Experts of a small language model.
Experts: 272 cubed ReLU neurons an expert, 2 picks a token, a sigmoid router.
Below are experts of layer 4 (counted from 0) of a mixture-of-experts language model. Rows are named router (the router's row for the expert), down (a neuron's output weights, with its number) and show model dimensions 0-79. Each number is 500 + 50 x the weight over its row's rms, rounded and kept within 0 to 999. Numbers have three digits each.
Before each expert's rows: a language model's description of what the expert responds to. This comes from a sample of Wikipedia text that the model never trained on.

# expert 13
It responds to: Pipe separators between cells in sports and statistics tables, especially among numbers, plus some line breaks after headings.
router:633455508472509461575531507546465516559524591493612446453565450482530465465440499542489459573506510492454557521470542557474483499395449492544487529484550483560442482527538557544516524500526435451496462556548449555532437480583567496467592541
down0:500490580497468496500476462516517502473513533448509578476424523497433611455434524470486471496498489527488511528564485410613502475475473361616540415503641392514546511500498505494483414512544464449520494554525523467543502560545534449537489517
down1:548505465500552508478514389577586428474498451554479526541529417425493407510519436534520473525502516425490461432482536421518518425463551558538508509558480460501514467570522543544519496560526587525520488534505517550485433513393506510586480443
down2:526482454503562487532548443478442506511490490500537469615593507539456546496478543461462498592496575510522546514506476564513462477429476411595479443574542461486486492531531532420553387495510517473489535592515501496429553480498466540501545561
down3:449453607522496507525561467428495536610474571530488432540491505507441482533525454484518441545557507524421450562507514444475474465447483564464637518418442484472525531490497391505446450518481535454506472519424556507553554390521505520418517452
down4:493576482536579406497505399640518472467526603580491502545436484534497528486504495475499508502510443518538570483554482467531498491503517472450501414555527479411560522519529499501470404485517417503464548510548486503548472466410552481533543430
down5:554569488491481575480538526607473479574444611546519521549502465436542508541561589460553523617499462580504498518537456526455458549450473494531516533555530465479521582493466513525486559493434617498482596479544544471497511509606550505450437467
down6:530478482577471570598438514512421550583499593513448502511475410529508551484532534524532466454477544455498416585530462498534533532551445445480532496576458420482474453557494456449410539435610486528450497578480501497461558586549499471477511459
down7:560499538434473425506447453543529559502513456523542473556357503547602497538543526501538609490456486505534471480519585434552505455553595416499503459532579476462489531568551548482586528505489534615535513455480488528443501411508435460562501522
down8:452439479393531584483615521501517479524517440395473459462501459468545553514565416479520530544486482502574434507570482471418502450454567510536426469485561521479540499488566526469531535469579519401519493478489481515473413490480501455419570443
down9:533597434506476498496395537579490543496451560459568430530465493515481499544518556471465471432519474518450445458552494487567422490601492517530500489527410563551523507472484617494525507470532465485428405595523551483482599503489551479474552345
down10:491501491497497473409471429554410384588466495455430535476462406495623487513517603546553474519501473479584485501442441564525492458460521578484420521529579406500497512499565410482580461559553558510565491534393433466491424494560473456460463507
down11:492433461560558562546485471551404545470462692465442480475524485492556541632433390523455460444579556560470455430550556463515495466526528474461500526501478480455490446521512581569462534488446564560537460482421477399521464593450503496467425558
down12:538508495528562580539457436469485441530435502551509366454481580479507514419467440560377521492559542519473544583488568539500542505540488465519573605550594559455453445444580414511420461488536451468523476438549432474518527501442501531558531492
down13:541521454617561559461401397514523523506459559546549571507482529470407493466469490489490587538463442535517523516563555563513475629511396415470569431412500466497522487551557518464511451524456412504589505517521515512509468538488540460417487535
down14:482464530508549485578438491483500547422422497567404549484507497521489497454450553550537474529471463680445497487399549512470494531491461487512534493538474509477516558555434444542479431439505525522472459460446471517519522519546527495462550463
down15:647476584480547463557562412525444600524505497481546496536549574544487528530542459507591487447479555568478534546501507547410540584504503383446473473573494490527408540526524487504612551537490525520520452486499495554464481470541534514571571499
down16:484514519454495523433515442529595571455444553497555484492540535544493429558569514472366457500462445547489486479559634521518539436490370508567611522520507520556452471509464456531362545497463507470557442602536535574506537518517422553486527523
down17:505468482491484478530509507488606534519439523382473458497551580481597539531492459557481447536589568482559458527494462496544463489526453444509559629465448526422415535442532433539537516516452556478485507471516450558478477504477572438550485489
down18:432446395509501462532548535400604476584524534502435525473569443438477514495608477482554495539483439461395505470538499406456492511467514502452495447565462449448567507402600375496522501499531491424502554478495504541537543533425513472607475519
down19:428537530587426444471553488604459566488654561543535575590629531513421489560521523394502499510437492485522457504473463556475523509552445484562573517490480533523479524438535496470518543556514460479626454490495549447426481500554526503409444429
down20:487543629567430433491500474560618468585480529501536557423479501475577501479510514475496432522547519558502487524503513445537495497533635379498457616503557444529572538458487517514513562420513540477506492504579524496494518463514575604516606534
down21:561526540542420597534426498447469506577479551543473435504497548557592550547493507518493383550412489522513474502561471540528507580584575594477470540500560551576518524499559507560478493615528515374520425540513561671514505509455471487411537506
down22:470494536488331496522581463477491517552510510489481558449464520418493462416504479476552519565533555472442499477421470504538485531495449556463459541360521489544512508534481555519459550487456467538451533449511455462456508488490487522473537488
down23:505601520420540386546421467450454537532537503453547577424445469542556489472537446473502460500392547474590462384459471420521449567370525514465490500549515584522430503410461562446433461534537490466602589510518505521469421362470381453552450520
down24:526506431529487564502404444541487457404542483369553533444404378462452440530508510506494367512482563549488455521552512496433543499448483488608467526604495591500473429506493451505469493524628461483480527375494509454534463610425526538532559485
down25:447428518429482480509577389508513483486492580494568564520632482463434557423547529543472530477459531486488479543428536533527538513516453550495523511499485486573529507453578474564505499510523402462467454590502515446448464519545516487532409535
down26:597578456530486517464484494530421543436458592513439454529481462521437451537566473502495446505408575456551493549559481534419468485520428475570446550509493496580527500516419482535427478543463465555501392543444556498567555539501556472401595452
down27:458541506516495557502613525393504469497466542614590520412505404508503557470485435471515437409453389471457528568510465479529527531504570580505414515533540495494449460590492589539481532511544507629560575514465506547503504494494489536561553452
down28:546445466519435499451533512526586625421519535562539467469617474433528451562501494526457473442573525504424514544470549576482555420474481524475460503508503612514604485561532514475442546442483505541449467437483468537485406542543527485482472559
down29:481537565410539493460549512437459511454578468546638519507527577498560568475536425458458477558619525564525473464541532536517510407483430498507454580479441487459532594480568453543492506497523460541438575403575456585520479485570474546525461539
down30:502475530521504489510433505434539550551544526537472512491380548449498527466505536517610542449472538468440480504501529532435448453519496467489499501492547515504514553485572523458436461450592460455479521452532465521416521517443554544468475521
down31:528526436520529435529530494494574544528518529536501595488495470508500473538502574510571482478481543449508526533476530471568569469528460555508539470554479557458436413583463493502405430510558455587547449460477583504564442535616515506496516459
down32:444518547557521461590483559498533506502584460522512540541559456522455472580558499495445482425531476494520505545499517468525629484496467540518428575476510531553587481542416519462474538499565435593478456438546551520464476535578400647452428535
down33:469434516527426444488570495401577547473544462511434463612443543482469514510544494475580544530595520503547510438357480420452413491474516564523502437579486570433463566607533455520420534527463493545547584534434521458443549503430468535436540479
down34:516559539472441550510487446450511534494454469491443443549515581610467593438557429391494528493500544504551505485494433528496424460560581444471437563477417530469546498505353477495564573478514488534602482560489442523436440506482460559591525526
down35:471518418495512508554461584486380524489515450461536432459550505509503413429557463453514553441613472465502490530565602518531525567605454542548452562462455530586591481464448432528502456455515475521584522498482490492465548508475427473537461460
down36:573608468502600513557432465518470535466553518538511539479517559520503552582538493495420554496494507505489526429593569517492524452582506568511522535465489480482561530441544553456491446507545597474580557502534522473538430450441500463526462499
down37:456507437544499514563431517443494475551535495566493435506505598493482410512496466483551558471554554494502499520530469439481534461470491485439407501571504471494477603485495501525447603501581504522455492431557560522625509530454553485538546572
down38:427465551491510483563483481496553487547499494437532480422469519579431500494437502496585456536379608457491510516510456493456509521506581507456433524595541490441488441571485563559475502569563576516466511476552413533490560587530492511479510470
down39:553492492476684560476562498423530512509458635422502428437452525475512418496550528510541580533472544493509543435490457525476486526537510516449493510570572480505539498511415505486454511513469477507487504496523455492549357498525584475497536433
down40:523459465470503485448521538523415477496527502510467476470514466480457460486474451434536534495514502521457486537446513511557448491426499455453469569561492480513480455508527521531455503505474518495463521511473439467488507470585545508480479462
down41:430569513462506544499549579585534533463514390533458451665545479510495498490555525489562438496491446558533575515544526463534480473485446454479416463544592603513557563551531401424524491414440527557499565489529482503399510518465446474481617585
down42:473544520446471415444489493524519376473538465455393489565503450460554444561504514579379454517598502445518519592511465483527530534406535486584452528490587477513398549524398439573511510570499530438423538526468496454495480553490475457453522387
down43:505464561499489463407605476503542494401450543546492549444501540435460472564531468481525544421483497496478557541475566398530509524455482478493431503515526561551584416410548483462445459450497525535433481534476471485489468516419526505539621488
down44:557472555551457466465531563387530548462496475509549515549482516413536463440497518441501575472470440463476590499540503510536528457606494535542531388551537562433584461456495437540487502415464459497526384471493460504503555493522548444546469502
down45:584510595437439544484432512469445416503554563517496557513486520394485453577469493511472434603545451526630447476526467460553533546398497491473477431495524356450549514460492512576475546526603557414474505556588475509495454474548523474467554513
down46:474408478469470480582522490514549505476554470462506458482486428449433528448455519544531519480460526441543459473523511519537537513586470526482471444475545476504539444466563569476417441505527475496464506559529430399445476468460569534672528519
down47:487555555522466504531530436489516523521462565467536552510454558472412454437459546422442462585477501434513527532490428558474467561467488429398440604507451463470590491574553532402461627508428467494475504531533536493561465564529437532536429449
down48:552495541539563372496565507449537467487476551509516509488497434511538495595425478510473526579505467513437492416453592368415441464504554574496523624456503481434532456548379406554538518450488447502609514531522486517478496424424372487525508488
down49:510529433469495488503450482464480523552450527542544495448568497598482474519459435502442537453466540475520539480472453512479545469472549528590509520553489475509512511464489484542478476340460496488503556552486480519557534537541499485414579477
down50:476444509478447499440548596539437453455480612512565553501497534528542495512446512509547483613428514528503594479515559475482558491517558511535492547582493506432419477560501488513530539490569599459392510515558455556435543524487508495413563471
down51:598430499530472433500541512466508456528548539525541428496521536521601417489536497472560471560581490543450502443521486529436506504442591477575433504481514454491453610531547506500599530510459490529520457535491487501565502548529468557414453538
down52:472495544362460584514471553487508486521448518456555510537486496502608504439555531421537516483497438525549468478409413518490432541465541407452590508490518464496498466454377504470452486497551557495474462478477531501545497559484491557472554459
down53:525462467437512428605470439483566489435543453477522572550455594452551459431505415537462523496560534430515517464434597482454521513573540441466509406415533429498519444473488461413554492461482501533503501487541486498455507480554515433492484482
down54:401526468546459422497547608498408542496575498481510567394478530463446524575496451508528454545515469506392551474586515444591561522499462597543516506552549532513593449505498531456549535555535517519599461534551526483453550543467518567539500478
down55:576448550544558503460421443471401527505496540473568570542588467486520474459514497545529489505469600527583440465436462530526568474485407493521614439482496575512482579557471492476351465485461590461480451582489522488495569558446500497451511598
down56:604467570516519487498567530629561461415586523574488551440530509496524579540507513560559509545444458545515537478447503539458529491548515543507545503545540567502586539474506582447514495514499471533482571465516505565553435522551458488484557491
down57:497480540493472379428480489528448513525490523495539574429418499530482442495524523538460430546508406394537498588564528512457494484439533562514451429560531532475461532489477442482508502549423537570550475406515430517548488550563482481405521462
down58:480433423464581465473383528530474509537455453506541439516413429477550398576489513466427393499527532469476507447475467555522543582481664551545541542516431469501435556602474562517447466465569507567498464602544520484505501484519482444428495500
down59:579485441547448442460402553560525519508527510452463510471540498549523577481563475488503352497458442538530485440472552510517516414574488427418389448539467456486519535425499504470593521456574398499450491494481464466473420447551448572543460478
down60:451466522476437448548501498468425417468513574523468406492556452536517513564480493494501487523479461505492527511559473554497488513478459553486516529494565373506532569558619616567575415529463525533519554519489498551595434475466528609371487449
down61:448447511536499409492522503504552541505542466552448466433538452576531512455523572436493454471567569546531450565383528421527517412551515452442460564546551412494509478543460549480544536537642499494450535490481465447558577471450567392495573560
down62:481512491492617382443532454472538466504616519508527476529438422459454572507499509558411580502566519377514533471536483420559500495517515472448495462399487572581534454498523439467386411473462404470448505524424395538547416548561527478490543468
down63:515526439497526517567540486513461460460561520493459522532423434522486505535468522516376486448449463542401432525616592484528514529581545397506354592480475423599497444511479526543504544489453523434490545591527422535469467492523488513527468428
down64:466586453413538532489473528494540475503555453510494529470540458501542488540501493471474438531474477527410523498471433517351536442473561485511515536433505483592495532444549458541516505539531468481562453485453529521488458457473518525515495471
down65:497497440484447522598436526514490476508435515538513590497402568532547520460504466496550437513488509543478418545490436495463443440510529547482469416413515531546451452474463418578483512533491523516573464415527489449433502425463544359512501519
down66:569521515452453399501637422476465494557482408472477478531528478493453550447509564483470514533492527533464469578522534485409471526502556491381411555600468505443550477553449558576617556574491451551422471536567503540404494540568497540467556540
down67:530485475534533616450533402453576522476550503560471448511565434447483550551453501571548577470458527523531553442491435579566500519459461482445439445510466469591507503501511395525545516540525430513522477546489454568546501603526477475389521485
down68:514518532493495477681490526480504596474434463514480465559541359516500498508477469581473415435564487495559465516545480474451490556528505414447475525573469559556424434573534537511523446507473480463501509493504455532503525485569524387456504508
down69:516558500538426445561489518570517497432587520480509484529495497588448511421540531560446524605482483518510505490481477549552524536438504525588487506484503537514572456551433513436455489447481430415469552510449523457524509496497502564555466471
down70:374484424512469508468504498493490460526546506427487530433475439532534535445631456513516526588573511494583543519335620608449471511463390492439524533622486518505465579487467454437434476528606569559428568539487510473468488544448520523517530538
down71:525415516553540562560551496499419528534572489473509467483478406541497542416512539526467507447522461467439465521448560576462520543527489423536516520529482436523471564481431535482387517442511455529555520529486449537490513577522426471518412476
down72:548419602515529505577439492541469495485517524541560430529562456463492486448483458511437496397532462568482549442428458574537540530420447490611508487544524539494540412571654414452407562465471488444480577434430472532446592504481537470542471539
down73:472487533509482481495468537486483553615471550530514542521534556610620531460490409419533511440578521575583468525479453445475506567584506556507474483490449496491486457454524544450530493455424459527445455541495504500521453450539473488486437520
down74:442496515459563476477516397447452492492484501439510515463468603552495601401467513517479444537424492566584423464452466546544472424482576503527459441565554488507548502479462509377480446476575518552393607520493502474510428427574478527561408557
down75:467464600444566456495573516587506566454439563516493557537426505487496580553448489466533562557392477481563551485566491410504465412468471480429573465503522460517488514516572578536572476478481554483561576538541568482573437559562449524406567456
down76:489469541471522470504428525451589536552507430492339523494398554483367448519484479460530541499493423491533435503508458477462420483494597494439518547492474563523461548490392545481551450415473502409439478426495450563488502451450445571556470499
down77:533506505438563484530555446569501457530483565455509448592567490564460501476535507405516615601532534592495567570598454467416465527541606576529482592599578591492518552534554545489477494470513510528505486423519550545515506499510420454493605565
down78:459443496419516547497436476412511493543581476474494485424518431542583433464528511526572466445467536502421512598478403412510512546534489411459572488462455509453486469589484489520496443608560421530525398589513573556441447498420431444534483527
down79:429450469525525495630549621576514513461508487568466591495506532501518492515449535530540469502542388517483569436487541502546455484448504502441461422549471500460436526427541574541470477377559446553517559592526528464468537466493466455571601515
down80:468508456431459506596454545477406499513534533477443461487476438521530482552530459475574490501463537479496468477575426522398446578473648500461580546466526504446491596501503513525587527420568497423461456561485579540509470496534534509510572431
down81:427500459611469508503517524512606458514504484464513480467425586522602487484508473519541515463437489398493455492477503570514571492542530555503539434416546528515504546508579471611504517498518499434578473431460492473468513527579415519634581500
down82:511541485489514463485507573524423457558526470559480496527508424553519586540497581520546554546513550573537515510504530565455512507569521498472466514476540399520463511512565571582604600539541545480545563500610475488563519581597515555501584608
down83:549475493528525539512566464560476558467394579379465581493465556535579495540623500565548553587472490518484437458579500494516517462484556498500565536470568467563538531553444531386519536512534465458478512574385442470518570452497460533594508506
down84:536540380463495546574524499539532538449461468467429543428475533457509484556559489465513530438567533594576471549516478570481545544516551436535524491522507529517371490529515476492443527536505445521411558523571415471500408493418501441509438447
down85:553444578499479477432475500504498505542525581519465504522566461543568452448479516517401511455436460476480477432489463475459495504404451436382529482491542426474471512479478499480417550420553555538472496497463435400474489499475590472553547463
down86:468599347499681450553516521523525472423532575607460515542419511541506493516519502511499480473451474444502472568525578524453497538481494541422473504495505594521423509545502405494515513483475564497508375463533477554513554517468519509536468549
down87:531440524555484511486529508442540508512498483463562482399460504451513563477493557544443563555622481474463415514491567504518584433459499469438480512486495429472533523520467447422460443466547507517475410453465572500540413449515497506536570450
down88:500538461467484487446483587428459597491598441501457537463537548575505534459403501510523518499493539522501624515498641461386453594532442473522464453532532458610590498528501542443524529538480474516480429516570538518503501524516547492507517577
down89:438640535534518428512538467470486479492503535478479591531516564478424544437493486470571490492484470444524453439562475538419495560465540546541477510522556549580517471537522423517474415438573494465431477483506558446564515547544438434367527428
down90:493532483484491510511495491580494557472464490417484446593422523558460475513533427559501608432489510463526427563515460501402520495551457568551530579447389538548514503505473471497499379534499532555484476529495480502503468505443506462502463465
down91:505462598507415507515495460551465529447465495485567501549380515493455488603587533461539541466491473610491530477485493438539536547441496562546596481505602554515536535581508561376577517532580459468558434555429501537457585419513488535444527584
down92:558449494558472449496519480483563515476442482438487479453430453450564501467485501508449523496471520472439501480476529503516466590520426533513523539551523440452493518440563508569507487441477529490471484546504472500480555549524422455540396484
down93:518516444392600452477488518514523493588571472477556576544480474565511486586556571431397485597585527494509486510431511509513478486485447475502485526475576515538409514554572467527549561484555478488540479442536620518480521449557450541485508500
down94:597498549496582552602458469601516522498528494477412561442507489526504457510489527500509619475465488510487371537541495537415504471471436532543497380419529542526535474444430581446597423499452481540477470470415498501453490499511572454530556567
down95:581540533505525568543496410502524437574422489484435455478568464474461495488473569528483475361440571523376524485451471434441518531473529463532455537558468559515436466577490498535514549486535516472594508427493554554486602465503525436487454542
down96:532507528542493394442492485490452557526526460505494483575448553464395491546489631482480472469584504487523554516596430520486430554531502484456523433427552405573409517514346552481559455468527485478471512531543504477455494452470497492592460536
down97:452557536505612455486512500508501459539547393494449482451387541531545424597509560441556457468458521542486444479526514441484504454438474506518570509515517434524496509510503489559673400581469576516533467552579444538484585456539446476453551552
down98:553455575532454507491551406487421513605481440460531526469488552485492496630522490453447516509575526400490476594495460428444449528499548523481601542460532426534502518504396479431599460535589535623462467475475580465537564436420532505485570488
down99:506568524560566542471465434513509563585485469548417540533423476489488526429543581546510472439490540531487451575568477533516455431468583599423476587600501471488490487438546468540439460453537504498502581477457476458535449441583438469493529537
down100:479484586448486471503548505556494488583468499511575439481543487443450531484459599433446602539545528536519587533414517521476548561453435557472526436484592542463480465532557576560436462393494438510482468531518464461510529482603516557539495387
down101:561454490492563537469435494465480547488488484515464560496504492553506567520566528560566537537435468532550506593487544460467555549511513551490460486468461461562513560543499479496487468527490510548463508509469492499589517457468508441608526425
down102:329433513471455438388490531461475575529571485463525549477509426526541520541480498590487561530431531506495521487462488499576531552473508390512518549517517554520379476422538502549422537511448567541500587526559597531570513502442489477443494422
down103:451510567438527500468491480546516601585506489568561395518535501473466515483567486492505482476492522498522531515530549576532516453488458451589527660487468498416542473541557566438402594564506426603555528495469515430506561477551499435474612538
down104:527467612541560399444481504532517570475480584494425501558479444546460430481475500509578571557491471468415483427457561530536452484481503314549544591571517473569491498475573456496496488510536529451487474473475487549467455404508501525419378443
down105:548408520455466505474545462490496541456551573420476507416470522525456531412472489465504449513490574546511538548422446490523551457494543499488499458520498605491556459569497354544575554580513488466509506400452512458473467517468461532492449530
down106:543563526467479517407579492516520526559543495545536472560485432514488572551463515465423467579527402473497565409499527504493487489544430515473506432516602441479540477471489506528399537537505429518477514472540559508442515512509547472627548501
down107:421478493538586412491472436447540502475530439494537482465478504466539600540490449420530481360488555549484461530512504550490636556605498541470538489599565566453430440522524449489461415434532504500530515510498493479516534583530506442474504540
down108:514523496566625540571495461457485499489473569591552373539535547389516511475533498549476535564499498491529443488525451498461502424450482575491486520467427497459503530453481567543506536570483364478574562466461507490544552431572470463472426428
down109:403452505535483485432566542501516485550508532542524505428544514534575428552429509527447443508461572573461571399454518491505530424563527557508401555524557502522532549449503527450565448593592439418537552469535474509463466525488490541464496491
down110:447423557455528425477552488536506503463568546549538539519476422513491550433439468478484521584435562420542533545509608461600519537550528505556551495450550463488505493505480526482554566477539478594411509573546572455504576555414608536468529447
down111:469523530486429478577473515426544434536537520490480471478529467515614475580395491485490579490583529421529451545499486463476546499488521562510492519499454515466518481396664521496517537595518504511649504521508479477539492543502533468531510496
down112:470537458492434514497513523480530461578396587536509506468468494489539533560545573483546512461501599447530470507473417524522466567510543460545462538567484515556485578489550541485557425461518492455499543431508562510511548526508432454568497553
down113:436513443530506534566442524441407546608510543564439478448549429420480401484482420463527415458522440426462593547613494447585543501379431471508463499456467429431467413446488521468387514538457493484509549472557463449516578541555581477540498439
down114:555464488608548462524465380560436534511530542450556544533623552393536399504546519439517539519499514516526473596364479541516553519516444460521537514488479382442507499461514558545613563423532445448664500430600434513546490549474536551496453448
down115:426476535468561477512490469579459514572512531556543542462439428480373394538427439480510509416437555521461450468487507524565482449522484480510492563496479535508483484549395478466495466522541438510441629495506516423392486488485548504578578571
down116:395533450516530467509535495529546503470447489527502462485445382500392503528540507563513515427486581465497494580575497579502545386519486537484517525566557561422455494459501428489423555394468528498482460492452487538510481507465517532423505533
down117:566499555557522429487541564542490559476469522567528462474531521565567431530482572493451595470502597508485574531455440475509508563435503512503404489439479435462546459511519493478483427527591428521582458463492461547453401501476539511516432536
down118:559498514476476553498555394538488543553499545532408489562579512487395498538402572539467424528520437528471493455431475531497446527459521500574400520473466481558584513516504561561520535594553560540516501555499588499535548504518565478517442540
down119:534516554555499506516484514464433514505525539545519442410589565510506384476509429493423503433550446521439514453431489489537477509491467463485526574528607497452539463508517469530448489433395506544495522457601600476494476523490504532461434568
down120:485521428459439452445488579490553517475528549491504438575513532499533549526465542414515492515430529422510522525462462461500483516467531403526536602507477509505476510501552433494469478543465605514554455488463490491517523469464597541537471523
down121:530542534480474583395580597429526436529502518452507468434466509473529508580511327544449542587457482501524532450542512508594435394517514501455389531532554531493410491559556469457457520456413457504534547547500500482527508436503566478564519446
down122:412497494534503439603521444445445539481525487467497458499543427462478473544533503530508476480393398439483568456537338531483523527493521524585514482404508501552438408455536483477542460427539500552566506573566558444535533498459483466526454539
down123:477447504488491620449514520458487490526454551572473593491524579456481507454550495460561525478461479471458506419436540568557546573465570521434456531496477515543425463447486595482534550513452382492496577415469528524511509470499618535522483420
down124:503500495544432543474470486480523553475521524460550490563548601476466477536516526464530535449528538524497611500501494475456512441548447485469545424408525456510555493514403501529545501481487462589477555614562529536455510505409549570513454570
down125:574491489605580499502521443444468551483449541481415533400562450574453523564579469467469452580548586543488533465436496432525499483542552372577556512504529511569545452533510528421512480577446491492487479528442416509514468491471512530449515404
down126:580480459453463422508516509519548455547577540510490521462509455546527580431477409389525540494494515482490499464486512481529517527550427516517532566594434498489527459551476397561412499415492513528473493476513607539533514443595409578541421512
down127:576432479406429479473527534436485479461588547492475488500636550574374429496524477412461518517525548585437383427517460547411433490473493445430483568489427484456466475535457512486510464440594458475540580537502539489525420518503461542545489554
down128:543529595521526476536528505454451481563553519504537459539532534600492521415448587564505641527556518523530446457592490499502519529543491581582508477520562470518595584573537496518499554540552526495525445553422521480448578463508522440535438529
down129:525508489410563460449444553467493511432423524538557559503531548522533496473483474523369485468483532598509474455528486506525465457426423481478531605573515531524479547523636589545474414504504536637591397518543496532558482615543504498429529532
down130:533483433494498451496563532382479512465458573541485585539455469464574478563550420508461585494530591528480461493573492505468547492405514558479488467555452553566522512498469524469460490481416478459447598524523483477500483461453502527565563367
down131:501528513509536427569559495424509480576454471504542515475454462535439460635512501504533507533435478480461403482625392512451483538552530497433495540588562498513545556488474569473483552483538536507506484454384537545452417553455558476466587441
down132:537491503531559547513497503365504636548526451466504527510564567485433534487530487505443508528474540561452415520557437471553439517412521451632513458586501512475561426460495501534529449504492442535542528540517558570432487526542635541535468493
down133:474459520484470579408559483512453511570550387485636523488493382444495465510534518461474460459482477462598517483404590513442516451467487511524461531511500491614496436445504514428479460525548601502499576502558482541477469575504524508457541492
down134:494509493431582545531483623489525674545486607543543384436558375484458463486512474512509447491409493466442535497545463527551495467510510443515502511479551514465481518561528502514435633478509533544509548530518477466457493565483461486506543423
down135:556393559507644573473494425500528531520560480430529603483541479515513537545457508571506469442551469484468453557451483484566588493483570468557468486482477522576577460564441496600496543568420543488498469609397587529408497490489594496545559503
down136:537466491525462480543412429537450479487524421539551416540509570539540480531440485489474516538507450570491413431507458487447610384448563533529501436534448479490519580448484474542657508472540467550417519547555545437458536435464443509609517479
down137:590385469377630449446546463534503519439509522505515456428469607550490415518507462516541543421523469563514499495402591540506483571460472431497487471586483489518510536536451395443418513521502540471526445476454611445512438488524466519465506416
down138:528484428562427543431554468523494594507489580497409489420458593492511490475514579550519542530473531549493501531502562513586532511481540518488529554502490413498579504462543441505510540583555456538541514625460522529570430481515446592472550545
down139:503511607501469591473559522524496466470366399539510430463469544525526473451413553495593471509502482522445461476549454518441509472464461573530390467461461574516436551496463415467452478521569502489506517497524451542412499501470580440504419494
down140:441458529472482489590467468497512523467572454537418486486592537416462457538503465499444574477539474461487518497440506516466489502565502524502509439469584535501539511538404451493508481512517483563457555489494571515518489557487462592454472471
down141:493402466494460575450428613423545502652527572502485425520490422445505513518495549451489459463518469414481498534535590508388528475476558515489499475544540506470543484513502523489551524556472451479426477498485493493510516519570431550600543496
down142:519495558547601495612575486483490558479449563531492523600602539611495556489484522551485488541490513463589444487493560473550521519418490519463531525497486554503377436443545554468446447451527465506456550478530545508509514489548487595486534504
down143:503457433500460511561539517411444535495448572498548436443559451426504433559424504475483564514556480578494475573491505502522482438444446548526443453562518522457550564437513503422536597485490497534509383522454489418582534497503488447435486448
down144:580484541530433560505572584515492505547555475593493552544560583504525532547511466504558506502473534465540537525464553545575519479471484552478584537522460529576492532451494528498460549544505466501531434530502435530488483457490509504452537448
down145:500443486470486423546370500601461496488520504510411533550448608422468504521469579508466464502526515559519467602489540503528485458563494516480466519393456445501564483508416422548508503507490468472465481583443471522504474516532479462498485434
down146:504549465514464599576439565527467500615502585507494517508526461557521509474448515518492515611542446442494510533576558503519520495503492581469481482446548493554426505563448514567465546518405450571527551515451548488523491456512448661510451470
down147:467447495508351461567448512501598449511485558444462434457500613496461470432564506481481406529580529498551411539545553573568443494461440595488603482423518478441453445446404505574423533490420496570497447552455462453532489460549521475524512500
down148:522456487451499488492555484534484586550551562464490452422498509460489549527609472444543484410574490468406535469431468549518530437453522500499513452475530536513513573381676514499431501545555491500483524532532523513445573504541482445564484589
down149:480420446454485431524550489554430522445450426516481491532535531526641447503512536467434553551460514568457483579567445543479591478575460618532463473471446515462543486478543448492434382478503514589572425442590505568480465490548423547566509479
down150:457512531455422610462575426541472528525548537455454542473449554496504558510393521515490523511518515535475572511418591552455466481439561466458414519516463552476519523450581524523593521485527524522381515413430525496383436424473589570454445542
down151:510416537608511556505512435549468544496533515487411594481466458572491543550487489502499435510509539553504554505547492497492495487579495575453503465554513540479521445452521474492576489563541447578514563405470503457544492582459474510476466430
down152:517502486418525523422483499606494440511463469554535550516515494581491382466483518439484473568481530485540624421436394572530452434547496528500501525394470520480562499517532540451528529463446507455461503545507493549520554468482521555537492384
down153:423509516459475531568473488527458436556527532564491522454590556659391542453449512538478468558536438562486549499513504541432477561545436435506480447458494546439437433524529564515479542488493457465506497492531554472503481457315510567514505407
down154:468495449550489483441389522463566448456474545436459508481499529532494390571552447586595540485500468568469456550498530414516431436463488526413519518529526465503537538545523609516444545549529524481498478520504442498548485479422592423509491578
down155:521470443522454423476456442507558506490491490539514410477558518436562550483452494503557553486480476491465460430467507501628465518456521527540466503565548514506457502489615556441504502455549479419537417521506518497511509463535621463466529422
down156:587515511491477499415575486564461503611496493410524524537543582515498536497515544483545501442495572496530549590406561527629519432539452550512455492500452505487551446429551475486443498541490574527583558497575532413548515550570492498443541594
down157:553448624466467538484503568451528443562439476509470482492527596479461531503453530521510574548574562472518508562418554546476495510524535525493559423570458517414594426455507480403545485548537461474488550472569538550470501536521521492463549524
down158:623534584455548488508470516565517481541507543513536498406592463541531567531547570407556485538415558504497488591448473523469588413482468500507520517435500573549600629494451477586542540432412511538567541495553487490564567551589473438605478479
down159:449537477453574581478491501525478459438484472462441537533463550587527533448549519517493576491592509553422474481457524422419607462551511490541577574377496428475435461499597552459493534509445508481432541572559531535499512504478450464403560515
down160:459463572449522538460500479424465505472565544454504516485485549460453507493496484554477465577515489494502446516532546492551479578488458530496470503526513432459459495597540557452612563570450583543517465549500449544437494526495579598530564543
down161:540445516531464525496481471532393513509475500584499502495417425385498523549483497490471551485579474540588497522565453464558515452462458466502504473514497498455441420516491520547388488532490429543498476415484521418508544532597459569483496390
down162:490508553446437499533620567526486607457517558544508525486490522574595562503571496560546494508505469541441531446533528502570469499517504503453446473518554569486509586480536556598589562540478460423513508414531529452472425507536534461488562531
down163:437466481550531439481614505563582440495473513529515643471545452502433400591611501496531479478478453461537553592482547504527474480592427443545420432509452431503541593536485482471579546477463441538562445481575534504405596430525498633453465469
down164:591565495587538462494420455458501484463534479485503458505542507554566534503593492416516513553609455511510510595558554463529498436509474505498548427512526506450498410557525569489447502468458492504476498531506542353524563500509517550548539471
down165:476514528475419516490419435524422448528487482404596528456402453558539503537540538463517533527431507523539465578537468513551518483529504475472407471557507438542541596469560473524476518486596527509454585496546503501472467498551442458478521525
down166:548508479499518492508543499426551455574595464545514474493552455355507534485504490597485525583464419436502533497472482466477460477483504460469534495440538573491540555522502482434454583453567544646519445462517514424495540482455530511435596424
down167:526454491396535526401566571543528511432495530553503499483508484523445490577520499506456576582451401531416516480481512393478538557451541591535482573496506566552425524449497441503505537517448495553374488438563522673456481569476530510535454503